From a checkpoint of a small mixture-of-experts model trained on Wikipedia.
Experts: 128 experts in each of 13 layers, 4 picks a token, a softmax router.
Training: a variant of Muon for the experts, 3553 steps.
Below are experts of layer 11 (counted from 0) of a mixture-of-experts language model. Rows are named router (the router's row for the expert) and show model dimensions 192-255. Each number is 128 + 24 x the weight over its row's rms, rounded and kept within 0 to 255.
After each expert's rows: "comes before" lists some tokens at least twice as common just after its tokens as in all text. This comes from a sample of Wikipedia text that the model never trained on. Tokens count by the router's weight.

# expert 6
router [132 137 160 141 125 106 127 143 145 162 171 141 110 153 107 153 165  87 172 135  91 148 140 163 114 145 136  88 120  97 174 117 159  81 122 119  87 176 146 104 140 129 141 155 101  81 107 146 131 178 151 130 200  74 115 151 120 139 138 166 109 116 143 125]
comes before: "|", "-", "\n", "===", "|---|---|---|", "The"

# expert 72
router [123 103  95 116  76 121 105 125 186  98 135 104 106 167 148 147 132 151 150 120 105 117 135 121  88 149 140 126 105 139 109 112 166 164 151 139 140  83  98 100 124  98  98 132 133 148 139 164 124 110 135  94 166 127 119 105 140  96 134 126 156 122 144 106]
comes before: "2", "4", "7", " |", "3", "5"

# expert 32
router [134 145 124 116 164  89 144 130 119 150 110 168 136 121 111 130 153 130 155 154  88 130 152 172 130 119 112 126 120 109  95 133  87 148 110  98 150 130 158 115 129  79 165 174 172 134 126 179  89  84 144 128 106 105  85 133 128 155  93 125 130 130 131  83]
comes before: "The", "\n", "In", "==", "===", "On"

# expert 110
router [ 96  91  92 156 137 121  99 121 134 103 107 126 114  86 137 123 110 115  98 122  99 123 156 125  98 124  82 121 115 140 122 147 145  82  91 136  99 155 125 141 152 173 115 142 142 146 110 127  79 127  89 151 107 132  77 137 107 150 182 129  97 182 130 136]
comes before: " of", " in", " and", " for", " ==", " to"

# expert 40
router [132 145 138 155 185 140 143 152 148 173 144 143  78 124 110 127 128 123 110 146 131 114 122 161 133  97 132 168 161 124  95 129  75 167 154 124 141  90 144 126 128  90 145 136 165 117 139 109 141 114 129 109 132 173  99 199 150 117 117 102  87 120 130 104]
comes before: " and", " the", " but", " he", " which", " including"

# expert 67
router [135 148 111 105 127 102  97  83 148 122 180 115 131 170 103 169  94 115 160  96 116 141 139 105 147 130 147 117 109 115 157 156  99 146 106  92 134 108 129 134 127 125 132 125 102 132 128 106 136 124 127 111  88 173 176 135 158 112 146 120 130 131  99 164]
comes before: " the", " a", " it", " its", " this", " land"

# expert 2
router [176 135 118 107 131 138 131 188 164 115  67 144 127  97 117 116 108 156 134 177 143  94 155 137 108 102 148 148 125 178 101 154  73  87 136 129 154  90 135 143 155 104 105 121 171 107 124 122 126 115 143  87 141 114 109 142 121  80 144 115 119 115 124 120]
comes before: " |", " of", ".", " in", " and", " (1"

# expert 84
router [150 121 124 149 116 143  79 108 184 102 124 149 152 111 128 141  81 140 104 116 109  98 125 138 135 176 115 127 143 134 104 118 133 135 123 142 161  96 139 127 112 144 158 131 127 126 120  75 161 118 108 126  97 116 170 119 119 118  84 110 109  92 144 112]
comes before: " by", " the", " in", " to", " a", " with"

# expert 17
router [ 97 184 146 132  85 142 132 136 111 151 113 135 161  69 142 103 141 128 112 135 104  90  97 122 101 137 126  74 117 171 169 146 129  96 147  92 107 161 128 119 111 164 141 137  96 160 112 130  89 125 124  95 119 107  98  81 161 131 147 127 131 122 109 154]
comes before: " |", " and", ";", ",", " (born", " ="

# expert 107
router [163  87 128 163 135 101 116 146 111 154 194 148 149 128  98 157 143 126  88 133 100 145 138 154 107 129 147 124 104 118 143 118 161 186 132 124  94 145 128  86 131 123 100 113 116 152 143 149 139 137 123  83 141 155  90  98 118 134 121 138 132 121 156 142]
comes before: "-", "\n", "=", "|", "Personal", "Scientific"

# expert 87
router [137 138 147 131 148 145  83 146 149 121 100 152 120 157 161 155 125 129 162 100 111 156 112 136 110 104 147  90 142  99 156 130 169  99 130 148 108 126  98 125 138 149 121 152 135 140 106 161 150 100 145 115 170 120 131 134 156 124 136 144 154 140 125 173]
comes before: " |", ")", "′", "R", " Albums", "I"

# expert 112
router [163 111 190 136  90 116 125 138 137 131 172  90  98 147 114 156 130 142  97 108 147  83 154  83 131 133 147  92 106 119 125 141  79 119 160 149 128 109 138 120 108  97 155  97 153 110 143 137 131 144 112 147 161 154 141 130  98 118  91  76 114 148 138 105]
comes before: " ", "\n", " %", " Votes", " Notes", " L"

# expert 82
router [107 133 138 117 148 174 150 136 156 113 115 139 110 100 135 134 122 109 138 183 148 145 140 118 116 137 116 121 125 116  83 128  80 142 171 120 116 143 124 151 157  96 111 142 118 133 114 119 155 130 156 119  92 151 125 115 140  92 176  86 128 137 162 157]
comes before: " of", " in", " he", " was", " time", " season"

# expert 98
router [ 90 136  94  98 107 126 125  89 126 133 107 125 141 168 126 133 166 100  96 124 162 137 110 119  91 120 133 133 116 121 167 154 131 135 180 112 127 113 167 144 150 115 104 110 124 163 140 158  98 147 135 152 108 158 120 111 121 105 172 156 157 114 184 128]
comes before: " a", ":", " the", " well", " of", " known"

# expert 120
router [146  95  79 138  99 146 119 121 163 166 112 129 175  81 101 123 133 132 100 102 141 140  92 178 134 157 144 121  94 112 135 141  95 115 167 111 144 119 147 155 167  96 123 114 117 132 126  94 109 129 162 116 160 153 124 146 157 135 111 138 103 134 102 156]
comes before: " by", " the", " in", " to", " as", " a"

# expert 5
router [130  75 120 156 130 111 125 140  98 129  87 140 161  99 125 137 170 112 131 136  90 129 132 134 112 114 136  70 113 122  95 123  93 105 148 138 125 173 159  75 150  97 153 157 104 143 156 126  74  89 132 140 112 137 115 164 128 137  77 117 100 102 110 133]
comes before: "\n", "The", "In", "==", "M", "A"

# expert 77
router [125 137 129 109 108 175 119 135 122 135 127 121  97 126 154 164 112 119  86 157  87  83 121 134 163 118 133 135 118 143 117 109 138 102 106 130 123 111 139 136 108 101 149 110 135 120 150 132 156 106  97 117 116 111 143 147 125 123 130  68 131 120 150 102]
comes before: " of", " in", ".", " and", " for", ","

# expert 121
router [106 183 132 139 139  89 101 108 107 137 105 152 160 101 175  90 145 167 139 102 132 112 140 122 162 156 151  98 146 167 157 106 137 127 119 108 142 117 134 123  87 165 144 135 136 161 142 114 122 118 107 144 112 158 104 111 133 125 175  99 139 120 142 137]
comes before: " |", ",", ".", " and", " in", " County"

# expert 117
router [176 152 100 110 133 122 138  98  84 120 101 112  97  96  99 113 126 115 129 136 160  99 128 156 106 120  95 128 119 126 141 128 143 111 139 158 162  97 162 137 142 143 146 115 121 142 182 141 158 114 141 117 106  95  97 141 132 107 139 162 144 124 135  98]
comes before: " was", " is", " of", ".", " in", " and"

# expert 62
router [109 160 142 164 176 177 152 118 131  77 123  92 102 138 152 121 127 113 126 126  96 168 101 142 162 131 117 140 128  82 153 110  75 103 113  78 109  96 147 143 113 161 123 147 149 119 136 102 161 117 134  77 142 139 157 120 151  88 128 116 104 159 111 114]
comes before: " the", " a", " first", " his", " club", " team"

# expert 70
router [147 115 139 107 131 110 142 118 110  92 161 123  81 143  89 137 146  92 138 121 134 125  94 120 128 101 126 137 145 125 111  82 144 138 150 138 133 127 155 145 158 153 140 124 136 125 155  72 140 139  80  96 166 130 123 105  86  84 130 160 133 153 119 154]
comes before: " 0", " ", " 1", " 2", " 3", " 4"

# expert 27
router [106 101 152 108  95 118 154 107 178 143 163 129 155  97 154 158 143  96 107 133 106 148 120 167  99 145 144 122 123 123  95 135 138  88 173 151 114  89 139 112 118 110 109 167 154 150 106 117 138 100 122 154 113  93 140 101 168 158 128 139 110 119 128 106]
comes before: " a", " in", " to", " not", " also", " on"

# expert 58
router [128 121 112 118 113 129  93 178 149 140 139 118 117 107 174  99 121 150 114 136 150  94 111 143 145 100  97 169 130 130 120 111 104  95  73 153 121 154 178 151 142 133 137 104 119 118 129 144 163 119 107 143 100 163  86 166 120 110 136 158 155 101 148 133]
comes before: " of", " and", " were", " are", " in", " to"

# expert 33
router [175 129 166 138 160 156 110 156 167 110 150 151 120 121 118 139 141  93 118 100 131 119 111 124 157 104 128 115 143 108 149 128 175 108 126 141 136 141 176 134 163  96 142  73 124 127 115 123 172 124 127  76  93 143 125 143  83 171 105 114 160 142 134  80]
comes before: "\n", " ", " 0", " 1", " —", " 2"

# expert 89
router [140 104 132  98  80 120 113  89 136 112 150 134 129 140 145  74 155 162 108  82  97 109 140 143 140 102 126 101 138 157  96 102 137  88 110 144 146 102  97 179 157 137 142  91 114 142 101  84 147  97 171 132 121 135  91 112 144 106 114 128 143 127 157 103]
comes before: ")", "),", ").", ");", "s)", ","

# expert 43
router [128 147 156 135 106 131 106 126  92 141 148 137 131 145 185 139 136 137 136 133 116  74 139 129 137 154 112 110 109 159 127  96 141  77 139 156 137 143 190 114 100 151 140 117 128 175 131 150  92 126 108 130 127 139 125 171 133 159 146 130 138 143 138 120]
comes before: " of", " and", "\n", " in", ".", ","

# expert 49
router [129 135  82 125  85 143  96 135 150 160 104 131 162 144 167 159 130  75 101 164  72 153 119 164 148  89 140 124 135  91 138 135  96 105 118 145 140 158 140 128 139 124 108 138 142 100 144 146  90 138 125 144 139 109 118  93 126 124 128 140 178  65 146 123]
comes before: " |", "',", "'", " December", " November", " July"

# expert 3
router [112  67 153  75 110 103 109 112 109 138 172 155 115 134 145 168  91 122 111 107 144 175 100 125 138 124 146 131 116  92 138 139  86 103 137 135 130  99 121 144 155 135 137 121  90 127 106 143  98 151 107 128 154 138 115 121 144  75 162 119 127 119 125 135]
comes before: " |", ":", " /", " by", " 0", " birth:"

# expert 46
router [116 115  80  81 130 147 126 120 158 120 103 177  94 129 154 132 113 115 166 129  81 104  97 143 147 148 103 121  89 138 143 121 134 163 148 141 132 154 108 162 127 137 152 108 121 121 153 117 100 136 110 149  80 168 137 100 129 119 114 109 110 141 111 132]
comes before: " and", " to", " in", " for", " with", "."

# expert 122
router [120 126 153 133  91 155 111 128 188 110  83 109 124 120  87 132 154 121 122  94 128  88 132 167 161 161 123  90 123 106 116 145 125  91 162 122 159 122 137 144  93 153  91 177 118 118 110 122  94 102 119 130 103 125 127 138 155 117 108 145  89 130 142 112]
comes before: " the", " a", " to", " that", " his", " him"

# expert 19
router [106 133 151 141 166 136  95 124 124 132 133  94  97 150  99  91 150  77 102 114 113 120 131 130  83 142 155  69 161 140 117 150 137 119 123 148 157 127 138 113 124 120 159 133 169 109 108 132 126 110 146 118 147 153 129 120 105 104 135 158 100 134 139 124]
comes before: "\n", " Year", " No.", " Title", " ", " Team"

# expert 127
router [130 141 134 183 137 156 114 183 125 126 153  83 131 129 137 130 169 125  91  83 134 106 164 137 141 170 143  89 132  79 132 118 123 114 130 146 119  70 127 141 118 110 100  92 137 140 162 106 117 139 159 134 111 128  92 118 110 109 130 148 160 124 133 172]
comes before: " ", " —", " 0", " L", " USA", " A"

# expert 100
router [123 138 136 135 135 123 144 115 129 125 138 125  98 128 129 112 125 135 108 156 128 114 132 122 161 135  90 106 161 139 146 113  93 105 137 133 115 147 143  61 155 141 101  81 155 126 148 161 170 139  99 151 112 133 109 118 147 103 139 143 112 129 139 120]
comes before: " |", "\n", " and", " –", "–201", ":"

# expert 73
router [116 119 110 142 133 105 124 137 112 146  79 129 178 137 152 126 160 108 128 106 154 180  96 140 117 115 129  94  96  85  86 115 130 117 103 129 146 137 174  99 142 152 131 110 150 115 121 123  99 158 134 105 151 148 133 110 135 103 157 164 136 121 133 133]
comes before: " |", ":", " MF", " DF", " (0)", "R"

# expert 114
router [139 130 185 124 132 107 124  70  85 125 144 141 157 128 157 137 158 134 150  78 112 135  87 100 114 167  79 119  95 175 145 148  53  98 109 141 113 119 145 138 143 155 150 119 121 106 102 138 120 123 136 125 161 133 120 135 104 154 123 116 150 103  97 126]
comes before: " |", " More", " She", " Transliteration:", " *", " (featuring"

# expert 24
router [116  94 151  93 109 147  96 105 141 116  81 128 118 140 122 146 168  85 123 114 110 174  96 133 133 125 142  82 108 155 125 114 146  85  96 128 141 107 129 134 158 153 158 134 144 113 122 133 158 135 109 128 139  80 144 142  98 115 163 149  98 119 139 100]
comes before: " |", ";", ":", "===", "==", "s=="

# expert 75
router [105 134 134 140 119  83 139 132 127 131 132 146 134 120 141 148 128 141 141 146 122 172 152 122 142 143 158 121  95 138 142 119 121 153 138 117 131 160 106 110 108 147 140  91 141 145 171 107 101 139 115 174  90 129 110 135 139  97 140 110 102 122 105 162]
comes before: " States", " |", " Party", " Kingdom", " Democratic", " election"

# expert 66
router [118 107 144 101 113 107 116 118 113 144 129 109 104 153 175  92 178 135  86 103 114 138 123 162 129 122 124  83 106 141 108 122 113 113 114 135 118 130 157  94 161 151 104 100 129 134 140 149 169 137 129 165 129 124 114 132 160 128 138 117 119  80 151 122]
comes before: "\n", " |", " –", "),", "–19", " (aged"

# expert 76
router [128 129 105 139 128 153 141  85 166 138 140 124 101 131  78 134 149  94 106 100 164 134 110 141 129 122 117  98 135 106 135 121  95 153 134 145 127 122 122 160 116 116 123 106 128 110 107 122 133 109 102 127 106  92 187 138 136 131 121 135 112 120 108 103]
comes before: " the", " a", " it", " he", " they", " this"

# expert 65
router [126 136 143 104 125 132  94 140 166 134  88 156  72 124 128 125 144 115  91 117 116 164 130 114  93 137 133 135 120 157 133 118 182 113 127 135 118  89 126 175 125 124 131 117 148 126 153 106 134  71 122 130  91 100 122 119 110 117  90  98 158 122 140 144]
comes before: " of", "s.", "s,", "s", ".", " to"

# expert 79
router [ 83 107 117 133 131 107 122 110 158 101 137 166 127 145 150 177 135 137 122 119 128 106 112 192 136 113 174 130 134 149 101 109 161 110 149 139  73 130 119 111 140 169 173 114 138 190 116 126 116 117 106 117  83 123 134 136 138 110 130 147 108 141 137 119]
comes before: " by", " to", " as", "ated", " in", "ed"

# expert 68
router [128 146 101 133 157 109 103 116 106 147 165 105 111 112 159 146 114 156 103 115 158 102 138 129  97  91 110 133 157 140 152 141  82 123 131 149 107 114 138 129 115 126 162 129 159 130  78 138 140 113 137  93 131 120 112 148 145 123 114  97 150 138 134 104]
comes before: "\n", " and", " is", " =", " de", " c"

# expert 21
router [132 150 135 122 113 125 107  81 162 179 134 138 157 173 147 134 131 157 162 175 129 131  79 173 110 139 101 117 111 125 135 144 108 134 130 126 108 166 159  94 128 104 156 127 141 114 159 157 145 168 109 145 153 130 187 116 105  97 152 162 170 134 139 104]
comes before: " |", ".6", ".0", ".9", ".8", ".7"

# expert 0
router [106 139 145  94 100 113 123 137 118 135 151 131 125 112 141 106 136 145 128  97 130 148  98 127 179 137  87 101 112 138 102 108 120 117 138 117 174 116 118 153 184 181 176  88 102 125 113 118 112 101 136  97 125 136  96 126 135 136 131 153 168 122  79 119]
comes before: "\n", " |", "|", " The", ";", " In"

# expert 15
router [129 141 145  98  98 104 122  94  95  87 146  97 125 118  75  94 101 136 132 151 127 133 159 162 115 130 166 133 102  90 145 115 132 135 117  99 139 165 154 156 137 167 103 135 120  93 146 110  85 152  98 132 104 129 135  98 123 130 102 103 114 123 114 125]
comes before: " the", " be", " end", " age", " University", " south"

# expert 85
router [105 125 122 125  95 133 104  94 191 153 107 155 120 174 173 142 108 138 149 156 134 141 101 169 133 104 154 146 120 175  81 160 136  84 144 132 144 107 110 134 157 114 141  77 165 115 136 109 128 123 137 108 117 130 139 131 119  92 146 134 118 110 100 121]
comes before: " to", " in", ".", " on", " by", " of"

# expert 11
router [168 113  98 106 127  88 111 122  89 156 138 163 150 132 124 106  87 156 133  85 107 134 126 128 136 110 122  70 100 159  97 135 105 136 176 141 175 112 150 103 167 103 157 133 134 124 155 128 163 151 131  99  98 189 158 184 115  80 158 135 150 119 144 125]
comes before: "\n", ":", "s:", "°W", " mi)", ";"

# expert 53
router [136  94  93  93 125  95 148 142  92 126 112 133  89  73 132  96 131  96 159 152 138 138 154 159 119 132  98 155 118 132 139 126 165 133 153 151 135 123 150 170 133 134 104 105 123 128 170 133  92 146 156 140  81  86 144 162  79  92 158 141 101 142 159 106]
comes before: " of", ".", ",", " to", " and", " for"

# expert 45
router [ 82 141 116  75 144 128 134  90 115 121 106 103 120 103 136  95 135 159 152 115 174 102 154 124 105 103  95  82 126 173 151 123  86 138 119 115 147 114 113 107  73 152 148 133 145 120  99 155 146 116 126 127 153 134 157 119 164 110 172 122 146 101 117 124]
comes before: "'s", " was", " and", " is", " had", " has"

# expert 48
router [158 147 118 128 121  96 148 116 120 152 125 119 131 107 127  84 109 177 115 106 157  96 146 119 105  93 132 111  93 193  75 170 118 120  89 119 137 137 151 142 157 181 131  97 175 171  87 113 143 141 118  97 107 125 104 100 124 101 100 133 111 146 123 139]
comes before: "\n", " The", " He", " In", " It", " This"

# expert 125
router [120 166 105 150 119 143 152 129 129 130 122 108 128 129  90 109 135 111 159  95 109 123 138 141 117 103 132  88 102 116 150 150  68 133 121 143 130 131 119 113 106 172  72 113 147 177 155 149  99 154  69 140 151 115 179 138 145 126 162 152 133 116 154 158]
comes before: " the", " his", " a", " The", " John", " her"

# expert 44
router [106 112 124  88 118 149 108 102 139  82 170 142 139 140 121 160 136 128 150  85 135 142 114  85 174 166 119  80  79 142 108 110 100 149 128 112 166 123 113 150 166 129 119 136 105 114 137 106 134 136 138 142 136 113 134 124 108 107 170 143 114  87  99 149]
comes before: " |", " ·", ".0", ".8", ".7", ".6"

# expert 101
router [107 118 126 133 152 111 142 111 143 128 149  98 159 141  70 159 106  98 147  92 150 139 117 129 141 158 144  94 101 106 148 175  97 131 100  75 170 133 131 128 111 184  94 114 104 164 123 118 106  98 148 151 165 132 144 157 182 154 148  78 122 158 102 162]
comes before: " the", " a", " his", " United", " Royal", " Army"

# expert 20
router [153  90 142 135 113 185 117 103 149 125  98 157 101 124  99 105 104  98 134 150 147 123 130 172 186 133 105 122 135 110 130 125 129 140 134 148 146 105 143 145  98 116  96 196 122  97 154 141 117 123 122 145  78 110 167 140 124 116  98 111  98  93 115 116]
comes before: " the", " a", " his", " their", " her", " an"

# expert 88
router [ 99 135 122 115 148 124 141 123 138 148 120 150 115 152 131 112 129 141 104 134 145 156 124 147 143 133 137 142 165  90  91 152 111 128 152 129 121  86 131 125 141 170 123 109 120 135 142 112 128 104  78 129 100 111 142 102 148 160 113 151 107 140  84 152]
comes before: " the", " a", " New", " his", " 197", " 198"

# expert 1
router [147  90 110 125 102 172 142 122 104 112 146 176 105  95 144 116 105 154 124 122 124 116 150  97 105 165 129 149 101 140 108 117 134 132  93 152 140 134 113 100 150  63 141 124 125 154 137 158 137 145 111 149  94 153  74  56 123  84 110  83 111 120 160 154]
comes before: "″N", "\n", "°N", ":", " of", "s,"